{"n_layer": 10, "n_experts": 128, "activation": "gelu", "router_score": "softmax", "routed_scale": 1.0, "n_groups": 4, "lr_router": 0.00115, "optimizer": "muon_variant", "beta1": 0.95, "batch_tokens": 131072, "train_tokens": 538400000, "dataset": "wikipedia_en"}
Below are experts of layer 6 (counted from 0) of a mixture-of-experts language model. Rows are named router (the router's row for the expert), up (a neuron's input weights, with its number), down (a neuron's output weights, with its number) and show model dimensions 0-255. Each number is 500 + 25 x the weight over its row's rms, rounded and kept within 0 to 999. Numbers have three digits each.
Before each expert's rows: "mostly gets" lists some tokens that are sent to it at least half of the time; "comes after" lists some tokens at least twice as common just before its tokens as in all text. This comes from a sample of Wikipedia text that the model never trained on. Tokens count by the router's weight.

# expert 100
mostly gets: " FRA", " ITA", " USA", "8", " IV", "7"
comes after: " ", "1", "2", "9", "0", "3"
router:475502519506497535466484556532524508484467481496482510491486512547475460504482496502489450527520532536494463499488502477537516499522467483477560525481481475519481529523489539483484473502527484525475479496493486492500514503523518469538501481497493472493521470492504477497477515459513472525471514451460551513491499539547491481497517494547495492485519469481507487489510476536502521499563540520475522481515545511449510513474492485439528511532506470478538503444487473507504468519503497478537452487492487504506495529523513480515501503548511478516516527506516510484548511516522496480557506500541495478495524495450511497512504492536490468488501477515527517453552486525527510521547524527487486543508457491498500437535473519529550495485468480451491491537483492478518499530514501
up0:498500506493480494484511548497529449504519489478487475456487491489482508490461507496511502476456464522524496530479490497508463482508504527505532544475476480456512479479529482504574516525487523516510484494516474499522481494454493486517468523495490502538482501521507525542559480509474495491454460474495478504498491509514481521484516525516499489497500535491489500449539534485504550488507477505457476500537479504495519481554499524528509488475578520516506510490494541505485517500577480498502504514502472560491472494503485500497489507534482537494422494487538473514508450482511536478539500494497537514489563489483489504495498508512527514514495501493483541524496465511517510477493490568518488495486465495471484484474462510499520541505535509513576488469449510506517478481457519
down0:529489516523497480516539492520551446447480508484550493522512482489512481497502505503530506543502500513451492527531474511499509509503473511493476498485477535501506498463495480506520497484467502503548450552534551489473503489476494496489529492493533472442455496516467503488498532555534501523509515467505460482484520514512457540559549474507498505496523511490510520471506510508472486491514471493526500527488507519535484552468488537513494536491545481518498515445512498497504473482510495493510498455482509506518446513513505522510457496461500532474548502475516494495476494444544473507479511468521526481493498511528480486475456515546501546513469463525507507494555523530501519517486489499477498552489556492507504463499517472491533479488512534480514546503543497511529468547499502
up1:459491479531471499470512503512445498500487506533537518488537493561482460519485478520501475496503513517459521521450492503518511504510530477514509537448458555453490550498505485509472535503501540526539509471473498510498510504516496508501529502519481457480477441537460474472508460523536530493453520479505557513477509439488476507454486481489531539516500491523472510515511527489513497451505522512502451546508515468497502518498492513479499487521480504511530494513544529527504517491490484502517538521499468519489465483491519507506481444514486489475496498498468523530487521516508530471458514497499519485514499507578542501531489513511443510501475498527484470472484475519522473456514510493488514509511525518496516475487481498519542538485473490479506491538473527524464471530496555
down1:479507478512462513499502426528536540525493522514472532464469513511468482501498533476517508518465528470476477483522489489494523522480541533520508447532473461516460509478454541523475540478486502441525485538509508526491545475465525482508505450510540501494506533511519498470453486491492520504501499476502511563499506533477516512473469474553500529511528505462506487489537510497481495502462493495516538496456508511499519515484498475506488497471495531481498499516501493502502521485471535481507478466463480516536489477558513497517499514504510520503449459474474488458532469526465493498524500534504486532494466536486510540537513464518477514530520461475501497511510525480471480487512477537567500487510462469479520504491462488497499485517510508449543486492461480499456537484489480
up2:523533535500494493504449521510536501497506511497476455483483512469469503521506502525491529496500505530496525503537491495517496495526539441503438547532527488478500493504530519532515498509501550519544494503565473496481548511528474488483504501512498508512479465505484487507529495546506510539472515475532486517551514464474499530487502516523492467514515529502501505541499511482517480498531534519557516546499509521527479506512459524462470506510483463516520503508499521546525521469513452495517482494487521479467496424576508473537431479487500502493533491507493513525469508466463541489529517551506519496475493478498496516510480509472461486519481511534496493540506476523463494529507514512519536513459520542486518522499499476478506526457498521514454507513487526508466450527508487
down2:497522519456531484479522510526482519476521458482478529529517487528503537507489441488496471516520500513528475478504465439500504487497523467509446496482493520488507511545511486506539476467498513469545480488490494492506485461520471504499479478507498502478505480470500502478488513461506472512469502486506536488510525532509544476549529506487480514487464489544519516524495433519520510508501537529501489495492504517509551459539496491480469475467490481490543498470498474462494485507527514514480499503492461477485487561477523562472509526482496542506497526535489531481483507524486474470563494473474459496455513512517534517458486506468462479461459520469528498489504450523456486478506429529479494533468487501468511476499493471481496520477531495511500489507528446534500504482546496
up3:502479488484489512493533496511506488458515485474504455520493527476491519505517519533493481464534490464478523555510523519487497486520532516455557511485501500482502497476487481530510431487525453505509499541487528511480557498501507484467518507502509500510457488528477529496515506447466469568495526500528559481504519552465513502516507477532528506513449528510460516491521492499497498515520484493527488483464510450473529509492516553487496479496505476522500527464519472547485482469502506479529498524508492500509530544493488507493568491544490509477513497501494532514484501508514510486534511521512486425525484550512467477529459494489514500467540471509500492530460500519493528531539489500463489504478477505455477517527524498514547452504449482529521467518483510478524529523469497
down3:526528507493457513499515471500524418539506474445497498481472509475512545478475495509513479519514494515416470492496504478486511489528493471490475475449515538499476479527510483507500482482459526500474521505457499483532519507485467503477463484460492551484515496516508526561513494505490495482503489499513481507518502530524539494472513486504492482508539463475526508509487450510483492491482487464498527490478469511453467514533539479489492492480518523517472526481561486492481454505495490489523482500498540453481494478505463441481512507484482502533527488498529506505516504505519513521521471525514496520426446471455505513505491486523543515509483482486464518512504522495464534506501542443553512496500479526506538483496502518485486464489507483495456503493504456538456500455528488
up4:454411515489524474499489530505479522521501503486509510493530476520492502507503527510501511483471531487528466533502507475497507526521490508526518512483504486497504528553507509562465487528506511519508517506485511532466488499514527518487459516510530478559491488482534532479496474504475504487517514472487483533526487500470511474504487506479470560454510446504504482521495500507486467554517532492496504504490494522528471442517497499481432457531514543482517489513494504491494527506483527495494512507501458501467465483482468535516491493513491505539440511488527523508460541481499501529488534492510538481507507490497472475497555477490491438534518453502484539516462487519531490553487468525506549495527447525475488505499518563459535499508508503509483510464469524538474531511484492
down4:511481488524491443467477543505494502522466519508529518493507495474536486486494481510542555522456544480496479508534496490542465517487512473502480525519505509511555520504538507485543532490516499482524503512505494507462487513528500471485546485554535455506493508487496546486525531487499466509493534532531497441518459501523514484503520482482503543510503533495473495494500520492474487498492508469513509496532507482553507545500542495517458490506510500498527490534482475505504463521486489484471526507500516474519479476521472519481522532512500494489491514507493479479493500566440504476470507494506509451510515522487460503484505500512540530468477560520518543530514489478512494525477499501451455499479510517553505549467538480513525514565528575495521489505467552473503478510511501
up5:503504485522492497460532480520453516508452574508548476488502503503517476481487537509505555489468486527490459480504467567500528517497517511464507541520450529524533554537513488474496477442501486481504461478526479487496498498473470503454514461531526502467536428489500521509492474485485492501500527492466537475512509522496496497487530510496513496505497507511492527499446524538489508488510496481527504489476509487528498513478514516482472493517535470526487468495530499521472497481533500485471480539556512504496541480499540484517512488545449485476486478452495525499497514522490504518548492523547512489486539554481461498473470487508512484523528506491486549517472496521507499516508482475530508503544505534527485519485469470454531502544516545532496516533516508489478489495477525
down5:491458547484479518443500530464514472519478508495449517456506528495448519493490543477504511466470494481488507480476470500464512465526501537519484506492548516496479520544489495514542468491526488511533495530438462508478516505515524501499528500519505477501507498499544472499506490512461465456467481510493504496504482470540488525474470514518532513497505458525506506457506513474485470517476518471477478499492482501467533482499517529521497499506496459516470518450515503420497489517516498490517513491489494438487535498485507494450492512502505519501533509472502461513481516481523465500478493489489473498512474495519588501516529492501498473477496449483454535509493499465527496461461525501478520518557455545468517482561512528498497485495480477462524484512492504533471478474478485
up6:493504496465506521532528467513523486502487532517426471546529451471469497507484532471455462485510456527494494462520519514434502528483466509450489487539511502493481479506533523483477509469529523465504516516520526492526483516512494495521500504467488558478546517500516480511505504493484547483516502530506501500513473545500513533489457490540503498463535500507563514476479481510511495466517474499529525454517540481550487457507490488465505489507510543510503478526502473501451492503517521534501540541498533502484490523498511546503477496498487501529513495545510546523502475547505492528537449495460501514480541515520535496531479547517550494529518528522564440519494501487517499464519486520508500521506505485506488503489489493463508480479499488486483499461483486524512518468502490
down6:486516504508493482561519530468454494495522469514478477502500495481521491499508526464495479495520462533480522504513498523538480506475482480506501506496495499517492485457504447510477515454444478509485501513496521479525504533485463468524523514463500491521530497470423506520527505519450541520516481502497535455488495462489524503479565519485534490487500476517506474489491474510483489485485484514466512509503491533476510524494525470474503540480482533489491545484522497503488502470528525539486479527475502496564543525491527488476467478518501503517531471521467508529489538533562483475481466507565455521468473492495492455486500535506520525492503515507491457489523529531523491541505497466489549521519514535551471507516474487473456479490511445545470511498540483457513509516504500
up7:481494489472469509478503495484509475499527479501507419512514526489504487513521509554488505507506470489517491488496530550483519477521476496503527493504546515526530555516511505480534492503484495476497482492509474482475491466452488546460491542518493505475483525491541543515564502514487469487487531496476557537462529470487508467484515523511537508502499500521485506454477469488473465538493482494486506504506516472473503477501506488503488522486464504488492526500486494484469464489503505568460514522493499499499532509476549484477537537445444483551530501537478504492496509511503548483485533492495532471475520497506492491482516494471544501470479495474500502523487502487491478459513511520437500503490480460486547501531481527497524530499512444540506500486485487427480474538553472
down7:497497434519518522516572488512521540497520463489546482487480438469439535489494484500490495516486496485528474443543487508511513553533461478498518504514563526444490519503528485484487494463520530451485541518513499503554518472527489515527538514459508541495509478544508501500501536526541507508511501507503506530515472491513514473519468478504471486518472471494512481496500486464503495493445459461493487481492502471509538457491500511510523533535487532545490469511532515501473505508474510491493481469490501481490493531496532515484489491484558455501506510517494499497537516500482528487522523506547501519502529482508493539501519478500496496499516481514502504478498468516521512489498509524542527533549448483522509505506479497502547483535501502532469497437542498492502516470478553

# expert 63
mostly gets: " d", " led", " st", " l", " g", "-d"
comes after: "9", "0", "–", "1", "2", "8"
router:525502524486538498510479491481475502542494467494450520549529466497492476477512495478528511474487532506467524457521490482524517521482480442547498491502512497532499523515500501452504511490500467495465521491493488520537469518509501513517538505531498483502455502508492453459473519542535478497506532472495522515490512495490467485511510531528505455519516462487476455497496497517513542502505505444561501500507507525510447515483512509531508504513472461494511543480487489485502469527517511516516516477460473500514479490496518555507507481509498531517520505532436514464491540494557547484498492493504483497511519482521532490519497492529509524528537533541516485534476478530497489536525476506515498467518505468507492454459486459517505492483549481469544553521508573545477482541535501
up0:528478529520489474452485493475522495488539503516465515480491482429464499483549490514459442506493538539483532454506495473479487537505496547480543518540500469474497496493517475486496478506480507499461540510526513532505532447475529516481463539529490523488496490445508507489509508522483515490479538506522477511538512486528499495530496498515534484471506486497493521526515455490532545513538462469521492472458479501546471521496447452536517518520504525501490482564539561525479477509487539512517541526528512490505486518489506496514496526466512528534496486487485497521519518534506492469545502504492558485496486501529511482507501487536497476520570484484541483511498509513500485529501503501515495503502481476513499461514485517531489507496476488517546548532526488465502543501481481
down0:493494493479492477514485485486485496505518505489483511480490485534525496483543507507495513490508520502481481517471446525484495500504414471490488488517496504485503500531490481517517484498487492506528473462506487500524503481492535457492500509501461499461504472578471442505510510482583503461497490514553452531484499530514499501492460494509452464522523560463555509500507517494521496513463504495487511451462505476507433533460469488466496526505491519484510495493508524544517456500496524528553456540519496491463457496512501500491522508508495487508485518473521477479479489518476438496530515517522481508493524488486489521480508510479563510552482484530497506529520482476513492499482509548540517491497490522436508539509466532499500492504533470526525547488478489502523532488475491
up1:533522492474479500515499527484475502523464525533492491472525489502510497490494503488528552515501501479491480522451495483496476502523512509491484526507548503499556517520521475525507508490479448518509522495440489502516508503528519469485511481489436509500508551501503519520471468510504478463529524526528497480541501494505486551525499485478468537494490536502489487510528484481457529475521540577516535466521487469488520457461469515467484507494520476435510513510471491496569479512484484513491500514508505484490530519520498488491484510490489494478541502451474551542500463485523506482483483477446516467467495488490504481449525441501521466504482473525531489451552506511526479483477470481524504513534498513501501506468499494470470471534563501553497495536517499480505476503464510
down1:507507512478504493520520468510515472468486492455499472505517481504482508517497507455504536496487515444547526499470503535523508489508506480495456544527526494521518545503534538518479507494501534493459459475493545493507505434505491500518503501494480533554540504515509501472505484478520542460512518512514501483468512505507485540520519493505472513505487534527505515456475484498492501536484522539500523509501519477449513512521506473454544517500458530495497507479534506534538502531501542529478506541523451492509497451491495520469522488480544493492498505499479512541525453504498444520498480454486484504498514504496477504489498512469491553475457502527499459509532504490508535501534497515468468514487463482464520505482529473480486507484395500458443467495505497501468499537479522
up2:516494511483490519456471487486481535449433530517523527521516504515455465503471504502456489502519494491466442449533527484529538456556503500466537503527494486467498470494486453476513457516512493471527500517513493499459522527471515514511502502517484515503514536517533452499474485473488481506511469519512521513519522525514535489503463526534514510539487472486488499491501480465487479498465471486505461484496509497482492517484506528476503507491441491473489500549507487461511478540498487545484496482517533481516505503521438496496520494524525485523526484506479566488517498523506528482474513513543507555506495516469498505507527512491509498500499496506544515487475497507447528535551516543566497535484452522512481483549495539453486472503485496542500483468521511492534500465481517
down2:473501512508470462536517540524510498506554502482546482474465522466524514506524548531531501533489468498532498475511516472538556457500516524478450472451533509524492517503544493523492440481537564488510502486465499458537508501468532498503475453499518496473528518532542531511466503471494474531466497491531529486511503498492517516482511500504471494499525543531506533525529510474496490480484562522482482488513497516461488462528520502470502520550550501486496528482502514535521504507491467494514545478536495497484499517517527498500477564524508530492482530461509507479470494502523516514488486491520498505482436464507544483534536493492488511534550466484497491499524504532516512474526525491499499457482532506521502515534515527486480522508502488468499481479493514478534461516456499
up3:509504491501499490457479484482481498521518476531476461512575496527492511529488481520514494507499511517532482565494494486493478528573523503520537554491451521501519513497537467499516525494537521484517506501479543522534548516475495494481483477526488526533533557529512491485477516516558526506543494500480458497483480519461560435486498466493502563506516505507510522538528470489447524505508468533500521457507492514522532492475500510504507480560524502507509460503511539518483502500534454510520525480512520468487495521485548514521492462496529539488493498517509458493465542534521546495524459521530473479501509505549519472486522516529518489506483503492473505489514496514486511478476536457477495511502527490524487481482512484522506482515497543491532488493495492532487533471480485
down3:543527484469468555548513504463500519493463460491492520502539481458471513471517468520562498484497486504486509520490490500515487501507477508516564524537532483470504512470447474477512507495521505484533470499472493555513517530458501509515488494473441505494526491496486544508507463517491477527487462477522536506488514529491513514500513505511572493499539503509503498463532457542469491506496479465479522510543510450523493461505505508533522502533476523507503503530472472498525537495492535509549514498528552524515523489458501552488496470502495503539464502450528492508447485477522493505510493513506458524551523495492473515519483503509500524453495487493524499515521516525510529484526490515454537472510498507484489544518519494519510467465525465523487484466490454497534532512482520
up4:507487467482514515482533519523522528447513473529534551473435544541460542502519479485444489497491508493535487464523515513514548469538508544458495458575478479498483484493494517528520451504526521494517528472499474492470546486503512479507496456490495519500527479477543454497527494451475510510508509526483499482488489512500496516487473510493500485487518521479513490524528495491495483488489495484519503503470481489489489460510520503488492527441558497503527491543497496481457505504510547529443480492512507516495450472514482489529491487523534505526507501515521543511499522486528481541513497442484486497462521503487513500501476517501502448529529469502492525488495518475476524461510510499473514541505478565462493519543507505503488490505565509477513490486452494496514464470471496
down4:530497491515498437494528492515500514503500531516471489540485463489497523496515511486473453487534495535503519500468506494460521510513474555486510461525484409481473490495517480527471477510523516511538473490515487455526519498552502507494506491521563503445526505458465532517530480516530523526515474510506479474488531515488586497485547540525499480460486528510470506492517503502534490508476473482498534463519466502510536493517510526460475503497536517501480508521489482477487531449478506518444450481524487510486479535469457472471491474517525514496468473502481502508510458515530488513541483475526465511475482495500537478507509499472508509513505447513501523485526507518472508494546507513484507536536504552516470506529482513472528489485489510478501505482520485490489502462450494
up5:539477476528505484491471488507422485447535507537513518457503533484500467511458524525514494506510461501488466524510537478523470546507486509514465513477515508538492538532507487486488555471491504496480486484511484527526501492501476481491497469467472543502475482527454502517514474506547473495488510541502537507498487480520506498489500483499507494501479495502474495475482499487526510515480537491491503466514471506551505503499504521525483542535498473462513486499433461502502459510514480545527509542499527518524532494475515462508527496531514521443532506515511482524488479534515547495491520456506534525471502515498503496507518474497555514467542559497479527488525469451460483517507522498474481496494483442488498511512539499530486436508516493526473457485482556481458513518499473
down5:492465470489530511475458482476464431488496557511501548477479455461484477470490465492561497489531470491496478524533523503492484523497480501488514498528477488522544512511510519509510498475546485526477480476541535473498414514483518489532486503470505539553474511536483522474528502493489506452494503508510538493496446478497501487542518513496501519571524485531505481500459515479470530424505498507495498509489502543500488458507483490531528498525472506534483462498493518508489520497533486503520491489468502533474504465503504517474491531522515513519551496516495484505514466550507448487519515525523527512506468515483472483465515512512544497498517564494499480491462483515533535512479519472483495500471504528504485509497514511521513517524458501486468515534467509491448484511478504
up6:533504529506494519495493504479495535510510502512488546444504471523520452512493533513526468473485531514465466492543493487511491500452521487493510505508505524484506469470515484510492490490453513540504469489508440502454481499506467490507505470526506491476492503499519466453478495484515446527472525489476508482535528486472530474529484529462527559508536477498494493500518505512549497522519474486512477532520524505460537473517484525465532550487505414455510522491536469517515525486516485530529488529475489504499492482520456472462502508500562487494527503493510469477505502527530483500483534547472487472521485521504500458499507506491521512465475521485541479486474511473447524469540514480531538517502494517480470505503508542489525513529469515500542493493499579465492523499485492
down6:507511533499475511510538508506520496438458551517504472471439533498496441459501528430486518524472506505498498492491568471501536508510481520492486490516450487500496528456554520504476462511541508475543521507436503518488532508507487508503466515487554484460528462479499510499517519507488510531497473500486545507502509498509506512492513526513503524446473467531489518471532510495490485493520528473492477517496510525482517528469530507488492531507454499496515524512520429492491516518509477482470522522516527481485480495442511533468487485519468508520504484512521511447511455527515504487492458467486498518527457519451545458498526495536520502527492508518502510502472542499479537497481524534538495479541461508504508489518502508499545479515492521471506467503524518480527512526477499
up7:458493474534498517521557508506465459518474547457525508472487552504463536504477518514506495483462511468483532500475493496524525483463466504492488505482408509485465495496533493491488464467513483509491534517531522530462504523498513480488479511539497524513518458502499550510528447514525508518530476506496490496527495466476516507495494492496537500512503550469497484492501483523522527494506532526493570455509496540519537461506505522494483479514472499511470503450530518496473539485481473503459482545553537494501488531482467509519519516530507496498495515488491519486499491492499500514508541500483490509466471488496501529504547506538480484517477539526497502494485512515536522456534459510470509457501497506453509521507533528576511553470486498549481508522511513528474474516493493
down7:511463483523470453560552495441444483485512510469501500494525529519530502497482537493469453492497506515487472506503495505480438514492499459485510500494534504479462491448484450509515549509506502522480494519440471526500475477514488556567559524517542509537485501482514497488488502503484519486506481506495463449477503494502513542477499458508522484512497536499518555490492477505509498525495432471503478513469514508486485491520484502490522503513534497505505476540482488492476506518496540490489521495544484478483466559530537487490496464498492541496490508480509520505492497513488530525475476483543513522503522549467463493477498474464511490502503494489486538465427540531529518493465514460470510541488490506517474493507492495499542522500489505459512490488513540494471510486485502

# expert 91
mostly gets: " million", " six", " five", " seven", " eight", ".m"
comes after: "0", "1", "2", ".", "3", " "
router:471502504460478466466475511522515521462473488456471477514517505499490505530502503474430460527560514502494509460474495501511509487506508494469460466515492469498483482496505493521506443508503467518537536497431530492531481503478519497498470490462467470483520462527520534520527535472466506512509483500491481510473443485506539481471538522516481495496467516529503466518476513497517506518485504441480491465518517494502480480519547486490539569504513521506518531457475478485479461518524508492477483517493493501496499456544528495526479511535530524534494525539521514524528462506488511506558516482547506500500492490474519514501452492495516505483480472529530456502560515506475459497494520511489523518494482556480488467518483466482527519481520489460496503544482487492482459536509499
up1:490494519481505496522457444513497555510479461506450497492504474527504522505480495478512502465473524504472475520515514498529510525494497490539457486555478471476515518489497526484503541524532530510499501506506471515473514513534517498510503516502505505536529505457477473487544479468540532534488527453568472487503489449450520518495462521466518501488489483503504515531515538474486503506519500465516544497502447524464464523450496478485489478479510501528488485474492459521483462512487516513462471527519534494503502488487500503492518473485497526534500517492487481560514500521536506527521487476521516522457543496536499454516538504428480505460505502509507513557500492484515463508524480459489530486495473501455511484470497485531467537486529493470458497478516498473475447492456499
down1:464488475434494488503517536500495492497522514450495526548486471541472472462504483510537484507497495515511498512510510528494512519506487506483491469485496464487489459502500465523474447505477481492499513477477536492472485465519480533504500506455488457498518462499450510460479535534469530499489531462460516447512503505497481484525469515473519512461493524497496534469520502497499505506468518486527480497508509518496541500516514476499519533503547533542503457505519464448499494502476538503503461493498452497514470494517477561490495494506509516476519498472508518482494511486505478521537548448485479460533536512483555468436503525539549492507524528460509471497487511492493533511504489486464476463484521479509471525487516491453534495472553468462469529496499538496485485478457468
up2:478509515496502519464511495545513512532497525461550525491470492535505519487508522503546509512469526491507525445542519432510492484480494504521535494446491535489498497512542521519504530513499472518493495527556483470509527505497518511510506489522449535488494522506548483528484530499537508505484537477487466505502488515496489458540489480482529522489542503458506489497504451488516475481533503517487456494470513555488449558451512520494509517491510494452496514545483494510521521478483496523558519486488510506515536502480505470487493507507482502508533488499464537567491496500528459507514494484475509537432493478479502501483485538488458491505524583519479552502489503519453499497477490510508508516533507518460514478485468519525470488484537507530507501502500473477485509471461519
down2:480507503497531497458497534515476520472481480538472512475465520479521474514455530523499495494488505467511523461555481499499501490505557499488483492494509546516531535508532507493519530460488504538532509480498497501525469506505525494493507490477485476464504475521527474513470529535495477496487479525493515490463462495504452492504519449486501499539499500480502543517491482493546508538500464509519451533523519472508515542499538496495477507472471481514480494517462510470476434543465523504492478524511514550520445476492456495497506452502462478521513525513480496478441451510501471463462497490515493524510517528496503466502556506490517502459490498540493522509520505531491498520497521502494485536477471521510519500497505477443524512579505543503544475492514504429514512534484513
up3:484501475504490491522456522492523490481469495488500487511469486485501503553493496514514525466516543523486478507517520501464524497556489520471497464483492473487507480512520493568498499463458487534500507541508530497476501484510504523546547562517546489517521504492464504489550473548473461457562489526497493541513527538533486453480506554485498497479485506511525530483517537494485485481502467542506458527476502493482506509510509474494472502534460546506461523493514492517519517495485462514498503505474463506472482505516486463495497540477499492560498518460516531473474490489516502486492487508526517515518517463559496531531509507472522494499480489515509494495458457528462472495536548497517465509502484493467515492486525429484522510468458518482492489507511545492508541506555489
down3:445476506515544531523514481476517534529497525510546524483500473501522483490551507502537532485504500499464469494504539477503569481474475508532491512514492464512513545516456495539478490522509489504424515475530526514500515536487510514501475515497501513521496510523468478488490526505532518536505505502527515525516474470490452506477486511448495516491503529490555481549497482449503500482471443529532500475465497509498464489486463498461494449501499485477554489512502456475449515479458494521519498481483510518511485461513496510500502483493485492511551530494497500490531514487500473513464510490522506490520488509495528483486542481501513516440512489536493518515462498541525540492513476511507474519485527514512513467474461521511527518502489479555521498505447448476545488482437491
up4:525476548533466503483545507507482506537494538501490457505484531501493527501500482482491529518536498545508513509487535494510540502482485523468506509524491509522516509537527521538544491511520516527453537496487480527494500575532475476496503545504521499486440470514522441488491483520502530513492493461482511514521488504519532514493519481524442514544506477473512470531540518471509550497465489532480516509518470497513515487525512508475451550481496481524500556480501509493436480472503507498530510474464472500502497472496503501464515461503505513549519484539538500454517499564488515506467473517515514531501471507514490560507504507486526513520508536530520507473498495484518515469516522539493533511456532459505471473508500531461493487515476489531488488460529542511525517523477480
down4:459470526462466491507495489487508490544540519462483483508519509530502447505543458523464524499506518513515452489501545469466478465528495499500476466506474499505494501509527504484463494514480524527498516464526524521505475447542541490548478466473498509474509504541489499541485493509502464494507521529507519522466520506485518479543471462507428507467471495524497512515522518484476521497504461508512538469487491498515489493488490524464516493510501490442492504483524510501482439501526473463478490500492493538482483500456537399482510516485455520526490485472521496488499475491467504514517491504467505484504497442506480490532502492486518499534532535490534480486448460488476499472498500531491502467513488483475482536530477486486490529469507473491486552513480468468477510557479498
up5:478483459539504542486541515477538485506518475475536524497500484503471479527480477526485480522486459484466501489486538509499534514479490557562490542476535519497532476490479482482432469493471495488509503528520531544490516480529492514472432529522523511552503499516500517461496497481487475496499488552494517521492471515511529473467509467495510510457504519519520462487474489454478491470513533456474544456492478509487526526519483486520486544522485483494523501524525508494489519518485469532534493505470491471471518536504509520541466503537544512485535483536480478522519522526493507512486477467532546509501495502531523510466530522530468505483515492456466477550506524515544523483543497489513517499464516503507492485538498488532494510468538494502487512529502510576506492512506477
down5:511504529498455496482478540547536508501537499521490490501479488492498522453494502458511463506501462531489477476525525537512542452502492498515496474493498474469483503525500528485520464523535484535513491493493500529497532546516518490489516475494448499515478529512484520535474438480505514475523485532499467514500536562519479503528488506481477514506477483529451522444466528463482466465509500487512468505520509467486469521471536508543494492498516506462484453498502476497469510458473553550487500505504483477546479473458486492507523512501474505469469491504474509505456482456489543525545487497491484492459488477493460498479494513481467513509520503474499530561564491508491500500525516530514559512498530466498523499479511529474456515499515509490498557488472452491495501530495505
up6:538526499521524494492480469508522510506455489497488497515494451484493537526500476529490491484520548510444484494548492497484498493513467488495498497506496475491500467506451513498506468526472493490512504518515499544532524541527552524506492534501496494518475488489487521492497536506508485508525515464506498509455444501532511490451492498471474529462477539505560506484488542520453460458539480483468483514504522456532479504492436462467515503462477535508518507471505470452432509473472474495534515508511511517477534478515525506551464528481523489522487491516519492511452468515460528492510476499488494475553470499470493490478502471470513481519498471496473495485541498512461451455536470491489479519481540468498487461525461481538533494479511535501496475521485493491521530503530508
down6:483513500490486494477530502507514470525515540476573468515512545496479469482500521506483525505539489491516533499481474495483484517483517519564508497508528492499506527521492484516496547466451492431475531525508525454525484499492450497507462487545519526525501480468486500524502487526498531569471489532500492498499489488512479537509477509495504500513473514498480510538512512485477495447469505492505511502508481515471479506512543496495483510515490479500502520493501564471504490501486475551448506494524479513491470541472510464500489465514487530503524528477519440513506504445515486491513510489488408461522523491568450478469481506554503501490521511547542535480487503502485503524476483486537508480529496503513511513499528516485528497487518508507505463448485502484527471509441509
up7:487486492492505546478486487529533495476494489478493487494534479507490450484505501500467524477466477476509485523501423519481530496474507462505471486482496476434498532500484549501521529493550520506504471511514476477507504477505418509482520459484472515469497456504492514497504512493495456507500457506483475490515456514552460476482479503529498443484495492511545504494467513486499503481528504497530504479523516535516496509518510479531477508524470539521536513491546495480476487497532481482523481516496445537490478489534457486501555508503501528481526490528522518485499500483486491502470496526529511516509478517522492488466487520534510497437548555531505493492529507527479507472504475477490505527512510511508512536459503552523500510430477476515530542498492496502456447539542526
down7:504498491452516497518507469504550534503518532532505497470468473512487476567460471503522466507508468490479525474492524478496473495531529503517521479504464561504502521469496496497530529526470532512506472477482515482518457492496500501485552548492495504477447481468511477505480543494485510538555516517514519518529532511478511514498510508502492489519524500473498537470491536508499532513432485502499466516478521453505449540460477494515478501482481466509508509482454512486506507491462467498495553510511546474464487480518496486419486505517515488533478499487472500464447492517517479498481490525469471485498544509492506475516535479506497509525507545479530439526457516528489489537522545499536520484507482495492488518491515516482477492537503508474508464480499460486486513433505503
up8:545523522513494545459487521478498471477499484505523492533566499473525476493508538525517452491483491462502535429497525530502470464527507478479467516498498505478493466500489491520481443518517459510498521504525490538517476479463482503496529458520552474500471533497515495463508525542508477547518490475511531477494470511500447496503500522516479453521500553539488467525515514495511515548482541456504470527496492519475518530497537464479505473489520492478532510497507481487521495488471483494518507512552500457531506537480439455508465455488527513471520509496470513482484486517531499508495504494524506486480527522506496505502454549500483511508484525460504471518525510510523549496473544518496491534515473480502510478488517453532536469530499506471504535549511493530486497466503506
down8:474524476543486517517511509483524528486500477508480485508493487496519481505482457458472524494510550445518551547490515477521522563486481475548557484461504461481501478519532516491514503560505513480499474506462499493479505472537501530455509493483472463490515477477527488524517495493491528501519507518491505487472530502463523496546518502492497458463536521490548502492477520513527536506484528502454492488506521498506532516524456518540518546515493479521471481495528490491504493447471512536515512506519514482482463482508513542484492460530513479554509510463500516546510499482507560523498497510480550516504490511546506541532527531521459551519477506515493457525532519502506478446475493485479477487495495516520488474504533475505533476488498491479496453518499464518454497474525534